config = dict(
    n_layer=15,
    d_model=192,
    n_experts=24,
    experts_per_token=6,
    d_expert=64,
    d_shared_expert=0,
    activation='swiglu',
    moe_layers=[0, 1, 2, 3, 4, 5, 6, 7, 8, 9, 10, 11, 12, 13, 14],
    router_score='softmax',
    normalize_top_k=False,
    routed_scale=1.27,
    balance_loss=0.00495,
    balance_bias=False,
    router_logit_norm=2.0,
    init_std_router=0.0146,
    lr_router=0.00111,
    n_head=6,
    n_kv_head=3,
    head_dim=32,
    vocab_size=32000,
    norm='rmsnorm',
    norm_place='pre',
    norm_eps=1e-05,
    positions='rope',
    rope_base=2020.0,
    rope_fraction=1.0,
    qk_norm=False,
    attn_scale=0.177,
    tie_embeddings=False,
    parallel_block=False,
    init='normal',
    init_std_qkv=0.0426,
    init_std_o=0.0528,
    init_std_up=0.0609,
    init_std_down=0.0609,
    optimizer='muon_hyperball',
    lr=0.00797,
    lr_mult_up=0.724,
    beta1=0.95,
    lr_head=0.0103,
    warmup_steps=200,
    schedule='wsd',
    decay_fraction=1.0,
    decay_shape='linear',
    final_lr_fraction=0.02,
    batch_tokens=65536,
    seq_len=512,
    doc_mask=True,
    z_loss=1e-05,
    train_tokens=588400000,
    steps=8979,
    dataset='wikipedia_en',
)
Below are experts of layer 4 (counted from 0) of a mixture-of-experts language model. Rows are named router (the router's row for the expert) and show model dimensions 0-191. Each number is 128 + 32 x the weight over its row's rms, rounded and kept within 0 to 255. Numbers have three digits each.
Before each expert's rows: a language model's description of what the expert responds to; "mostly gets" lists some tokens that are sent to it at least half of the time. This comes from a sample of Wikipedia text that the model never trained on.

# expert 14
Line breaks after headings, names or sentences, and opening quotation marks starting titles, plus known, such, several.
mostly gets: " \"", "\n", "\"", " known", " such", " well"
router:171141143098134157117094095137133127170129179151159132141082167166065147117108154093128148151106147131146156096100143137167058128206170084124128168130102151152132152140141138166251145165101142152088100171159129150145139089116122064128112138141116135103164136141142104149089143149131075138151126150128134080134009168153157137111123142123148139175162125120103158171142103117161111189079128180130101128099150095142090103127064107132146137164110160087158120135105101136149017129148095171128107056212141109104127149092135116125130160133110094153168123056150103131133085168118075148

# expert 5
Colons after infobox field labels such as Occupations:, Formats:, Fields:, plus the, The, his, her and its before nouns.
mostly gets: ":", " The", " his", "The", " her", " the"
router:134043131143156122138129158117156177173219233112112144168086106126120159109154110199115087159123140156133192125111143136110077124148151178133148192101119082091159112090104147174092141111126139195125086152083167131170118137210112111041124149148120209106139145077121177091092158103126116121138123129108141118123121110128123127083131080163117097102115107189143158127173109110145198130134095135118158151100135089107142140125127090106172102108146139190142098149125153146157203131128148151139111138095143087100143081110171099121148192137151135115119129131202135162168094129103143175

# expert 18
Digits and line breaks ending infobox fields, such as Motto: … then newline, or numbers like 3-for-19, 40 km.
mostly gets: " 0", "1", " 30", " University", "2", " 18"
router:113058154144104089086143106137142089067090150101111136163142122103188125146087131146146165108164139131085079137155109101110198163136096105157103130137179105120117195204146107082013109090186145111120168098159187078117080101113143127126138121098113081164150105096138136104138086148145141124088087099138144102110154128108162090104152104188168099122134111060140118137130194109109182180160109140154093152128196132101132135120127086163094158120189105118130102198159120166128140106150144133095115107126064123135124197087135172108144121056107141151101140167111100094144161145109137086

# expert 9
Tokens in football and sports tables and careers, such as Cup, League, Team, Head coach, runner-up, and player name pieces.
mostly gets: " 0;", " Man", " Don", " Born", " Bar", " Cup"
router:125146200093080125150124134128113122099074102125110121100134091147176116072086135097178066134090131150099116078121141103173138122116124101119146104115101061153146071137132127100119106162118116144150099117110143094102138169127137188182129103103147159097112109117093137187110165149103118061093163124168130159171114155161125098190097140182194076130071150109228115100076067157108143126144174142071161125147087164152103131162122169130101042109156104197126112154133127130106171174083081163085123083164087111103134151074154086158167132139122110164162128106188122114150159116145130104

# expert 1
Words in music, film and TV contexts such as album, song, episode, Records, plus credit roles and song titles like lead vocals.
mostly gets: " film", " music", " album", " television", " song", " Records"
router:119175149159091127156096215101140104144136105166148123077140117082105109160115135157106180133141128160113164093085111144120165136110152150112094099148149142152144090115043113141091129187073095126161125172103138162122116108169176169181178117118092149129143163118100145121133135141101135168053192151150086121143181081111106072186129115126039137109120139091127121119122085103107084078138131149131161069133102139161155145094117145153153042138061145166136144102021075116115128159157169116156144133189084138155154093149096102145058118160141122160126117129165109109179124128159135113

# expert 2
Prepositions like on, for, at, between after verbs or nouns in descriptive prose, such as located on, For geographical reasons.
mostly gets: " on", " On", " For", " between", " so", " near"
router:132146139086206144104063119140096132125157146133111113116137142117085088128176113148076058113091146133180079157151174099095117119122132130188177148152153151130116194126094204058138184149121112118097140125089073119119133158074114163090079143169149117134114189106113095178123133071160189128130147137114132158105119124110139207098106115123143126150132114123080099116097103162187154109086164084193152085094162131139109086125137152123138177119089160142132176126088108152108117050120121076116140161071204199188111142189081126124100168125120127128161116094114131138139134140132099105

# expert 15
Last pieces of species, place and company names, such as hardy-head, wee-vil, Pleasant Grove, plus station, species and Park.
mostly gets: " Company", " station", " species", " Genus", " Don", " Park"
router:153124172098176116109066128140109069118115072132066157122143138146168115146108129102143125112086125160111115161115128086170124161099129127189172139129151107163121207170044157129037152133166106128107103109103103129143140149103095190125132139141112186199155141103127085148119133090097136141103160160110134176141133108145154162140127126169122109139145124065161151121111147163105129117087149118139154106095143107088098144117102100146091131134174128182104162115125109124065164045197126034088090132120180182188174159197112181115110142151144207102127102151142157144104173116142110123

# expert 11
Commas between list items, teams and place names, such as Cincinnati Reds, Milwaukee Brewers, plus and, in, over and slashes.
mostly gets: ",", " and", "),", " de", " over", ");"
router:122164070114109179145137167141105135103207141125174086148131087135157048085187077086132125176126113104171122160126060144144082143096093131119185126145107135128155131095180138136168118125132120131091182108095098129125173148101084098102129103111135170185151152062178150108104133086151163157149130120126141118103171136094119151195126114064083106138069163159108151164105068122113141166121099156113152094139101171121073165181098189166124109104090149090096115070160121141107083108106115203133080106208156125133137080132093130165154086149098102100134174097109147118147160152100129103

# expert 12
Closing parentheses, section == marks and words in census statistics or tables, such as partner, family, Islander, Clade, km.
mostly gets: ")", " ==", " ===", "%", " km", " %"
router:070113177095115139150171090088131171125119114158119131172121168116113148138130140195088150077137143096145080151136149122074155105204138094128104085118106142114084153128144152052132154100136160108158147111234087136116171104124120087104146146120155072167139093125152146146172089174139171083162083116114106099140109121115134158049096135045140142160150102162124098157138144149144102107157116142104084118105117182106146084148126086091103191133159058069103127181090121122151144156096135188100129108115148098129119117099116192128123074126134071117109158147090149145125191052167104143

# expert 13
Pipe separators and small numbers in wiki tables of results, statistics and standings, plus heading markers like ===.
mostly gets: " |", " 0", " 0;", "---|---|---|---|", " ==", " ==="
router:106151097122093148116160099097176150145090090146154155149143087133194140112104138103110086144121182125086154116147110194140147110183142130094105063129124073118076118102151107127124120173096124138090122156149109174138164124222155085136130125106123072121118143192106197104147132157147121132161111146126144135155140140171074151152121209128154087167049074114121082121113167131165220117170168161126017124177157161130106120120131138137153109166172083126144124103096149119148080149085153151052110144161094078075147127111147171131136115106126136145113100143119115130080128115064141105

# expert 23
Main verbs and nouns after articles or pronouns in biographical prose, such as served, performed, released, film, revision, and widow.
mostly gets: " film", " game", " released", " won", " Award", " book"
router:149141158124125067109154151114125109146107133088124033110148082099117143128152127081154161095200153090151146126101063100198114089122139127160103180128129159178091096184051082177186078151157124123195140153132165131116134150114150113150169175142096121122111135124177134082111106135123090150081149083124139171098102083108169028132104176116122158132102155085166196160167109143109121115110155151107112187176087109177135151114091116086085108117084153139113102106156117107151135123117178130173094096170104084076136142168128106105179103150104150136163146125095112106156093142096172112

# expert 10
Semicolons separating list items and closing quotes, plus political vocabulary such as government, Democratic, Republican, national, Party.
mostly gets: ");", " 0;", " government", "\",", "\"", " Democratic"
router:091104087163180070127191181133125180186154119137135126129126133116151149113117100145104151148123107110159144160117078144113137100149118098079144183132157183136162110128177098139186093107141139109111184097121113115165111141157092163113166182118134116106123097130126179143116089118095082137157077143109134103113125164126062172136109052135122165144157166120105201166162070064151138138124096148137115124147127135182105168128195151123104211117101123101132099079169192125109059111102155173122153109137145131095141175147156097097142173066115162123170068162063136090079071108094167143

# expert 6
Sentence-final periods, closing ). and ". marks, and table pipes, mostly in sports season and match reports, such as Bellator 211.
mostly gets: "|", ").", "\".", ".\"", " second", " 0;"
router:145107102160072132107086088181143094165150115121123182097120116199128082117155126111207055089130092114116122079126151134178134131093103123089128093094145097098134109086135110105151079084159086146154165152098099133146115154144151164136128155129123104102070098114130145123115100140155090133160116132177130158195050114157205103186082209150149132153164074142192108111076116142128147100130152127154096128161107119149074139106081152117128045087090116099121181147163103116177107165090106160144141163129083114077090097129091088100141075152126078131120125100129103121136052155144148136

# expert 8
Function words the, of, in, a, by inside noun phrases and names, such as Chamber of Commerce, House of Commons, to the head.
mostly gets: " the", " of", " The", " by", " in", "The"
router:105077093140154145177101115126108129131128130142209096072174178161087116154096170158104148097092145115137150134179166207099091136073115136099140062082134120132173144106175147147130165099150106221073095149093131088148063144107114102152131151126124076146070068098117086094081148116084130160131147142116133114131130130114107189131184061133150152065163173195120114118139142152131100092113094057119156179077156123132161160147147125105153101124099183105136109113101145110145152160144130103138142180173151111135131121140155098183138109122129125074111161074146128140136068087155122189

# expert 7
Opening parentheses after names in credits, such as Columbia Pictures (US), capital initials, and taxonomy box entries like Kingdom or Phylum.
mostly gets: " (", " S", " P", " C", "C", " D"
router:180150204065101120098093126114132097114087079141103156155148108167191151189110119151090107154099103142128090183155155105078123156146116108174133064127160074137107147092152125099062159143098135056101127127113152119131079062096116137124110124121135167118159114209126088122125109101100157117084125142134147144121160080077129163081136120178126057138110143117141085052121166179106172118122113074121132096101201173046118137141159120146103174178173140171104155142091128125113109106153122104096114120061155157151151124136162178131105107147156162166101104100090138104148175076134096127

# expert 3
Word pieces inside personal and place names, especially Indian, African and other non-English ones, such as Thiru-pathi, Sara-da, Ikon-en.
mostly gets: " York", " John", "ley", "z", "o", " Park"
router:129154161189125098086149144137150128090082155116116087085106106075187182114096093168174105124179120170055167110139109114119162128137136155182125134166110075097132133171110125132072106131150165076159111121118175131144107158181168164161136138080127165136160131147109167126140101110063119125033153139128125153111148116201153128059147115136123115075143120072170179086177184099072098124161092125078169093125149116100117141101102147171146110140123102192104134149161159145120180151185168118153145124091123137085123081110133168127114165133131159150064143136180139118104184186095102101

# expert 22
Plural or possessive s endings, other suffixes like es, ers, and the verbs is, was, are, were, as in Lin's, times.
mostly gets: "s", " is", " was", " are", " were", "es"
router:108141161082139138166197080118111133081043121114107096180176153114099122161140133152104185176131120162098109083159111104167212104116117148116088120104109128117140101156128087151136142053119117137093154092135164120077180108103129114105096105182148101110106067106145134173098117136134157108057160140138085114157136124120097082153150125072106151113135105160079136143144169101118100200153158120100134099096134153091133102095065146135173072110113120061134103136076096181204099148184145156124159085105116172159068161128104190093104126158110072109133139127112108146094094177136161108

# expert 0
Opening pieces of proper names, often foreign or Slavic, after a capital letter, such as Kar, Bor, Zabrze, Kenseth.
mostly gets: " K", " R", " H", "H", " J", " C"
router:127184162152132162140137146183128085125073159101175102116113141106161168083138130149148107170151135187043180134122061170130116142110110168149112126120113086118162104117160089139164138156107144139150083131096129130158128147152128160107191060063112192121122183122089155154111150164116131085052105131148092138094115150142144150120146118120144101108105079138160091082108136129127147129166161142104147081101161126075140128089209150181141071136184100195115122117120150148124182168158130138124194133152082174158079102057103152136110131172134147173110102111170074125152191185134133166

# expert 4
Hyphens and dashes opening list lines (Genus, Type species, Floor count) or joining compounds like Doo-Wop, stand-up, dome-shaped.
mostly gets: "-", " –", " -", "–", " O", " —"
router:149174094112119139104104212135072166170169189134117157058122167140126135145157144097079148122159129085197117123138141112114082137099137113129142092178104204180108073082131108218141097122112116112106157117140096153098104200151137098066091094142146068120149068144062063115125113109165148114141122139145143127126133084085105106140116146098113152119090158106123075076099148098118115108109124142158141128112109164155079138190197179080146145120105140139185099058160153149122161142090096138085127083137123125177162061148186125120131158096103102110116147144126109115155083121092139098

# expert 17
Conjunctions and function words joining clauses in running prose, especially and, but, that, which, or, and not only.
mostly gets: " and", " that", " which", " also", " but", " or"
router:162145098129144145205133127131103146145161187105142141091100148145043148103159106155142189140104093104170081132101130101146106127084111125116111123154110203136157100146084118164159102119102156172168142131115122078080137136113088050147104156185174156127101180086141073113137096149137141138211155112110131118118103147132147119158149100067089168093137164131065169189153075109147089100062163094122136148113072073160147123131135158079181128149145139026114192127167103096131126097174119137180149182100127140142113121132078081135136136111115108079137135141126144122111076169151121132

# expert 20
Quantifiers and relatives like that, such, some, many, who, plus content words or word starts after the, such as grievances, residential.
mostly gets: " that", " new", " such", " some", " most", " both"
router:123123073139177078093156144136141147110130158124096077135117145138139161140203081083144178150127100085185147111128179081182154084085122131088130228115173174182146153118134145160203135157163135124215105149099166090126106155085150078142108124141109132106111096086147157107152129126134107101163141074144146137100092176112144131102158129127096169115175185185112166100161109096129094115133075141108161157175106114167137140146156086075126154090124132108112119115155165099057197130072096071189061096101131112100143094135145128082120145134136146113109105130127124129118076078121157123

# expert 21
Line breaks, sentence-final periods and table divider rows like |---|---|, which close a sentence, line or heading.
mostly gets: " up", "\".", "---|---|---|---|", " but", " work", ".\""
router:157139165119176144162059095104083160141104122071092168115113089115045090177123150113102076062118131172153060112119171139075142109152138167107119107116104117067103086156115170072136173122061122083162134147085082135112137081108172126137094162138131127101119135177123110193167175168133150130114088183107128060128131165110114168124114115111162135110167176149140115088096121158135085077107113103170114150149071110144150082116083144123130178110109120120180136143156117066115104173086071105109196181094168093129064117162139148150121107159149109116153124131092160175117153134120091131